config = dict(
    hidden_act='tanh_gelu',
    normalize_top_k=False,
    routed_scale=1.0,
    num_attention_heads=5,
    extras=['capped logits'],
    init='normal',
    lr_head=0.0107,
    decay_fraction=0.588,
)
Below are experts of layer 9 (counted from 0) of a mixture-of-experts language model. Rows are named router (the router's row for the expert) and show model dimensions 256-383. Each number is 128 + 32 x the weight over its row's rms, rounded and kept within 0 to 255. Numbers have three digits each.
After each expert's rows: a language model's description of what the expert responds to; "mostly gets" lists some tokens that are sent to it at least half of the time. This comes from a sample of Wikipedia text that the model never trained on.

# expert 42
router:166137130126152119107152126145115135112067124090161094098114082128113080183155115105075193132168110124094178114128155164086114145160137120168088132111159152155139122148101157087152112062149150159075147122147104139107154202183159115099168126153124082089132114170096095090154137072145146070142142152182097109155170115089196111107086110131071118114146099095141100132134121112140159106156
What it handles: Table and heading markup. Open parentheses, wiki heading marks, line breaks and table pipes in structured layouts, such as (, ==, |---|, Year | Title.
mostly gets: " (", "(", "|---|", "See", "==", "==="

# expert 8
router:152133145121141166169145130166149107129106081163085137111141168168099181163140122099123132124214135143141155174137081121130150060141194111189143097138184106170077161102200090109103148122106169102148116118095088093111113125141179135119162103117147099133081170101140209137111120150130175153087131165070126115108087181090149156135138131183196117127153098111159153159167132140093149141090
What it handles: Education and occupations. Words for schooling, academic fields and professions, plus suffix pieces like -s, -ist, -er, as in professor, Science, PhD, chemistry.
mostly gets: " education", " Science", " school", " professor", " politician", " officer"

# expert 5
router:138150109152172154142097077074155105128101100153149088164177103139128131118065118186118127117070135123120057111101101151105139126138134134162094182143181159163115089140112075145174125130159162100077109121136094114082093138124104124182144116151175134104105150091135125122084122134114138140194138080150110129107108103122074130155139143122124121143091186122079140105138098120139137135074
What it handles: Line and table boundaries. Line breaks, table pipes, closing brackets, semicolons and final periods ending infobox fields, list items, table rows or sentences, plus == heading markers.
mostly gets: " ==", " ===", " =", ".\"", "---|---|---|---|", " chronology"

# expert 28
router:141098148118141147133139081149116136130107137123129189067130103112116156135104130132097060148139185112150172056127160074155101103142132150156177121117132090171065139123102090081124097189165110170095131138168119100137100151139140121096100136126110158136144162153145141115142078098139170145125117150116165148096138156130105106199131123117177145101164140120153151099132088129056162117201
What it handles: Bibliographic formatting. Punctuation and keywords in citations and infobox lists about books, such as list dashes before Publisher, parentheses before years, published, ISBN.
mostly gets: " published", " ISBN", " newspaper", " Society", " Press", " Book"

# expert 23
router:155118130164115153069127147135087113131150157129101114047097100098104099122173117157107130146148120140054196127141138089111199048117103156172183135120109105154105143101127102174159099108154135158103084095088126141121139182094104176147156180119150139150122060146122163090118085055108139129111122132104131135069170145121177138182146127149167099143106094119165140143177145137147148126106
What it handles: Prefixes and word starts. Word-initial prefixes such as sub, non, pro, con and anti, plus spaces, hyphens and conjunctions starting the next word in running prose.
mostly gets: " sub", " non", " pro", " con", " anti", " inter"

# expert 58
router:148096171096118174158070084160120140148154157125147112141093083095147121145122131201150071072151157112143153095145162135122139121179145149158135122187107133155159100131124172137149052104180111105188105157083158149077168181131148093092178186115173105135097118123134058077130086120143158078085133116106137082147171081122161089148191096165118116102102092148145105107092153134156156123107
What it handles: Capital letter abbreviations. Single capital letters inside acronyms and codes such as railroad marks CTR and PN, station call signs, and line-start capitals.
mostly gets: "P", " P", " Z", "T", "R", "G"

# expert 62
router:138084158105118181199127141146113145097184166109156179118159143132113115080157065137125156092102085132085109155161141131162139119130141146162172109137098145151133162134077129128133148111133108154162136119113156132076155114127095072134152126174168113119069102134155213141184130125119187078144108139200115162158128102119123126135141130152097175116153104112146097109146158095164133121112
What it handles: Mid-word syllables. Consonant-vowel pieces inside or at the start of ordinary and foreign words and names, e.g. Cosentino, Scorpio, crucified, Bosporus.
mostly gets: "See", " Ram", " comp", " Shar", " Sel", " Ter"

# expert 19
router:167090095115183123067105121147079113100086169097106090114122138166033130114179078113090144187134130134053095163153104093198071145132104083119116165099164144144111142146188130097142102146184165196066107145103169093127118198134129177118151108134122148112100156110091121143143075116104183114171153174128127141157180158087104178183086152123150135204136158139161133162143123074172115127162
What it handles: Infobox and table separators. Line-starting dashes, line breaks, table pipes and colons in infoboxes, stat lists and tables, such as before Stats or Weight, and cm or UTC.
mostly gets: " •", " sq", "^{", " Occupation", " UTC", "|"

# expert 7
router:139109171160116169070151109111149173132098112142123135092095087119173054056186096135163160146108164083160149116133129136146093135101122116122133164114108154098152103088125087102110131149114133119140174118097109100130108121108113123158127105133149077101147102145145105111118171068101118120097095213117084155189133121126148075149127151166090176107196170059158140146093113108120162084144
What it handles: Titles and proper names. Words and endings inside titles of works and proper names, such as Stand by Your Man, Impossible, Stand Up!, also taxonomic names like -idae, -osaur.
mostly gets: "!", " Your", "osaur", "idae", " Little", " Elementary"

# expert 25
router:121126156090064154108127147143114146074131114108066160194122174142132149107127104148163125071126107074164162082138218134103114179165115121134127078148190143127162178050099164194115158146173133118155132209093140235102149097122117152194127101176122089154130140175138132168147156167080101083137132147147124143122047145119180130133136084139113141126157151083132122183152171142185102147187
What it handles: Mid-word consonant pieces. Short pieces in the middle of rare names and place names, often with t, e or nt, as in Fremantle, Agadez, Kuntze, Timothy.
mostly gets: "ot", "et", "at", "tt", "rt", "lt"

# expert 55
router:183134104143123139065129100147117128058083187150109134154126090088091118193090176117098165165117124159164177065092135109125178189126056086107085210087122141130139089136164160169104133137137087157079161145154101133128182071081070152135110125102148148177110126135119124088143105107129086112119090156129092093123175192157061148142140102150139148109129100112130123114106096136102148165155
What it handles: Descriptive colour words. Colour and shape words and joining words in species and organism descriptions, such as pink or dusky pink, white-crowned, green, upper, flower.
mostly gets: " upper", " green", " blue", " white", "flower", " northern"

# expert 52
router:124121115138109150178116143155064120192126055124129113084098101122091132131168119143154116097137156115152087057087129119161153089178099111129142172100125162090163060190090158150174135173096150179187106199190106147135134116111150181130171110111113127110088132043116116132135141146091172091086101190165194099133134098124165153188189103131184137137127140083108118098077109079101108077158
What it handles: Coordinates and foreign scripts. Degree and minute symbols in coordinates, hyphens inside place names like Rostov-on-Don, and Cyrillic, Hebrew or Thai characters.
mostly gets: "″", "°", "′", "а", "о", " /"

# expert 32
router:175084150085153162135124093155088147133177091075152120100102091115119131180091149180120147109034145085165136150132103089097088112128129139191106121116117147141140160135158133115157100125141132157132109106124189153133164086129153172111122174195152110091117128095108132144124221144089115155129082124138113089166129097092163105095108205140116116100142094093142095140072099131159127139100
What it handles: Acronyms and table markup. Capital letters inside acronyms and all-caps text, plus table separators and headers like Votes, Albums, PSOE, COMAIRCHAN.
mostly gets: " Succeed", " Votes", "|---|", "OT", "IN", " Clade"

# expert 49
router:104084120078106177188150140136169159135069100167122125142113124079133101116125109165142063110152119094156140185129144112133186115089112116105170080064113107118165100144125092121078102145158163102091133148034148133176133155131147125133102126169132152172129117192124148131087066065119089120130101150161127122118094122098126094103134090106105108168110167127177119140134179136096121083146
What it handles: Mid-word Latinate stems. Stem pieces inside longer Latinate words, before suffixes like -ation, -ing or -ment, such as Avail-, Constructivism, protuberance, sympathizers.
mostly gets: "ect", " complex", "iv", " reflect", "tell", " Perform"

# expert 63
router:085188224146128096148081115132140117104088131110138086101102153138121117125138118152199067136140149140132073120129097125111125104169150118089112104134124146158118113164142115134094107141111157157154075149118110135126137166133163130141134104142113155108200124060114178120116093188109185117127114129109106165124062168189104090062157138144121148149098124141088165186078169111140125119098
What it handles: Non-Latin byte pieces. Raw UTF-8 byte fragments of Thai, Tibetan, Chinese and diacritic-heavy characters, plus stray separators in sports tables: Cernăuți, Thai transliteration, Chinese place names.
mostly gets: " Air", " Tu", " MF", " DF", "hu", " Hu"

# expert 16
router:081145079079071155103093088074143188118097153123129069120144083041167150144157118121128157124116097110160154176086174119079114186134092169132125081102127144130147129201072117076082092066153185154127141129077109120148194119074145169178110108120151134107109123147171119140127133125188153118161118167110132146097119099112152153159123149101164168097142143191135147115189163094149120130132
What it handles: Role and group nouns. Nouns for people, roles and groups such as family, son, member and President, and agent suffixes like -or, -er, -man, -ator.
mostly gets: " family", " group", "or", " member", " son", " members"

# expert 41
router:137110066097058122068094112123152080108083141140004198154092129108168152117143071116166181092127142127141109128155172132196111125151127052044114224149086188129164082108109136143153129172135097147171147170159144121138162076114109151083080152165180157125116112131130142155140107086200135212113122133108128147094089144145132111120083130145133101103081122096095104126114124121144106156095
What it handles: Possessives and buildings. Apostrophes in possessive 's after names, possessive pronouns like its and their, and building nouns such as house, temple, wall and room.
mostly gets: "'", "’", " building", " house", " temple", " His"

# expert 0
router:092089152083165089153143146073122091145136141091159097148123137095136162158090131083117105069164055137089084151110043116139146100155144111070127148116129129141141120134152136143158136126082172090095084115110161118123155125118154141173162172147127109115113076094172136151116148136122138124158090085111099097141153150128111129154075143132116084109084136132164103196121122152158172153145
What it handles: Word-initial pieces, technical nouns. First pieces of split words and short verb/noun stems in technical, vehicle and game text, such as exp(loder), dis, imp, s(lams), station.
mostly gets: " p", " imp", " dis", " design", " train", "exp"

# expert 27
router:192076150138137093131190188127120155103119100114089118082160065114107175177173159097130129151108107127195123192137166098149136076138163131118114151149142069166119166151138122147170176168117096140106115076115138081129117133106211061142097162089130103099107145149151102152132103062179110128153167049161147100122152136127071151113108102133185092083126089078154171158166176115090175179170
What it handles: Music release vocabulary. Words and pieces in music album and release text: album, Records, Label, Released, cassette, plus pieces in review tables and track listings.
mostly gets: " video", " Records", " Released", " music", " Label", " album"

# expert 22
router:131144162142067173145131122196149092167140123155151149131128144154106179160145194132097060095048163116158087127116122097107141049162056152157156134153138091155145104150132122154116158108193082109188103093158080094111133105077109134080059172148154110136149065106115197176150112089137145101156125104073181136095119171155103129090159091142186152138112098120112107105124138190076131167139
What it handles: Religious and historical names. Word-initial capitalized pieces of proper names, mostly in church, religious or ancient-history text, such as Patriarchate, Anglican, Nero, Beowulf.
mostly gets: "Mo", " law", " church", " Act", "Mi", " Catholic"

# expert 38
router:130135182116150122138145101119164124132123112077051066110195091136153096142134078170116158107203149155151122054133135112165147136160085135097110189143126141160139168096109133056122128106121083133112176149146161080143149096141137134161070109158125086049118123086152137144145145134049145131207148155186163108141107115081086147114105151074127132119139139145108067122161168133141138165133
What it handles: Items after ranks and numbers. Number digits and nouns right after a rank or figure in results tables and lists, e.g. 2nd place, 16 carries, 7th century, March.
mostly gets: " However", " MF", " medalist", " directed", " Votes", " DF"

# expert 46
router:131160159096118061102147141079093141143127138114096127101108107158163120177136146163213170101121126166187077081136142131095139099116097137108152109163126179119125164154120160145096183134115166070161138103166128105088118092074192193175142136144087096129123147149120127113165136187139164071092117063112163110097045126122130077148142134184095147143156161188117073108182146147113154074087
What it handles: Table and catalog codes. Table cells and codes in lists, such as asteroid designations like 2006 UR, football positions DF, FW, MF, and pipe separators.
mostly gets: " DF", " FW", " Title", " (#", " refer", " name"

# expert 51
router:130149103107147116118154131129127177142079130123137162146090161151095168150130117109131152092124091192126109077103128163118102169139161095174127145134156095059140111100185162145114118134133145148091162107153127142118181173100091155112169136110146072146162108139115085112130137162126079129115164118128072182030084060125189170142111172069174121103144103164081109109183090051118076079103
What it handles: Relational prepositions. Prepositions after nouns or verbs linking to a following noun phrase: racial makeup of, Superintendent of, joined, located in, shared with.
mostly gets: " joined", " within", " among", " along", " served", " of"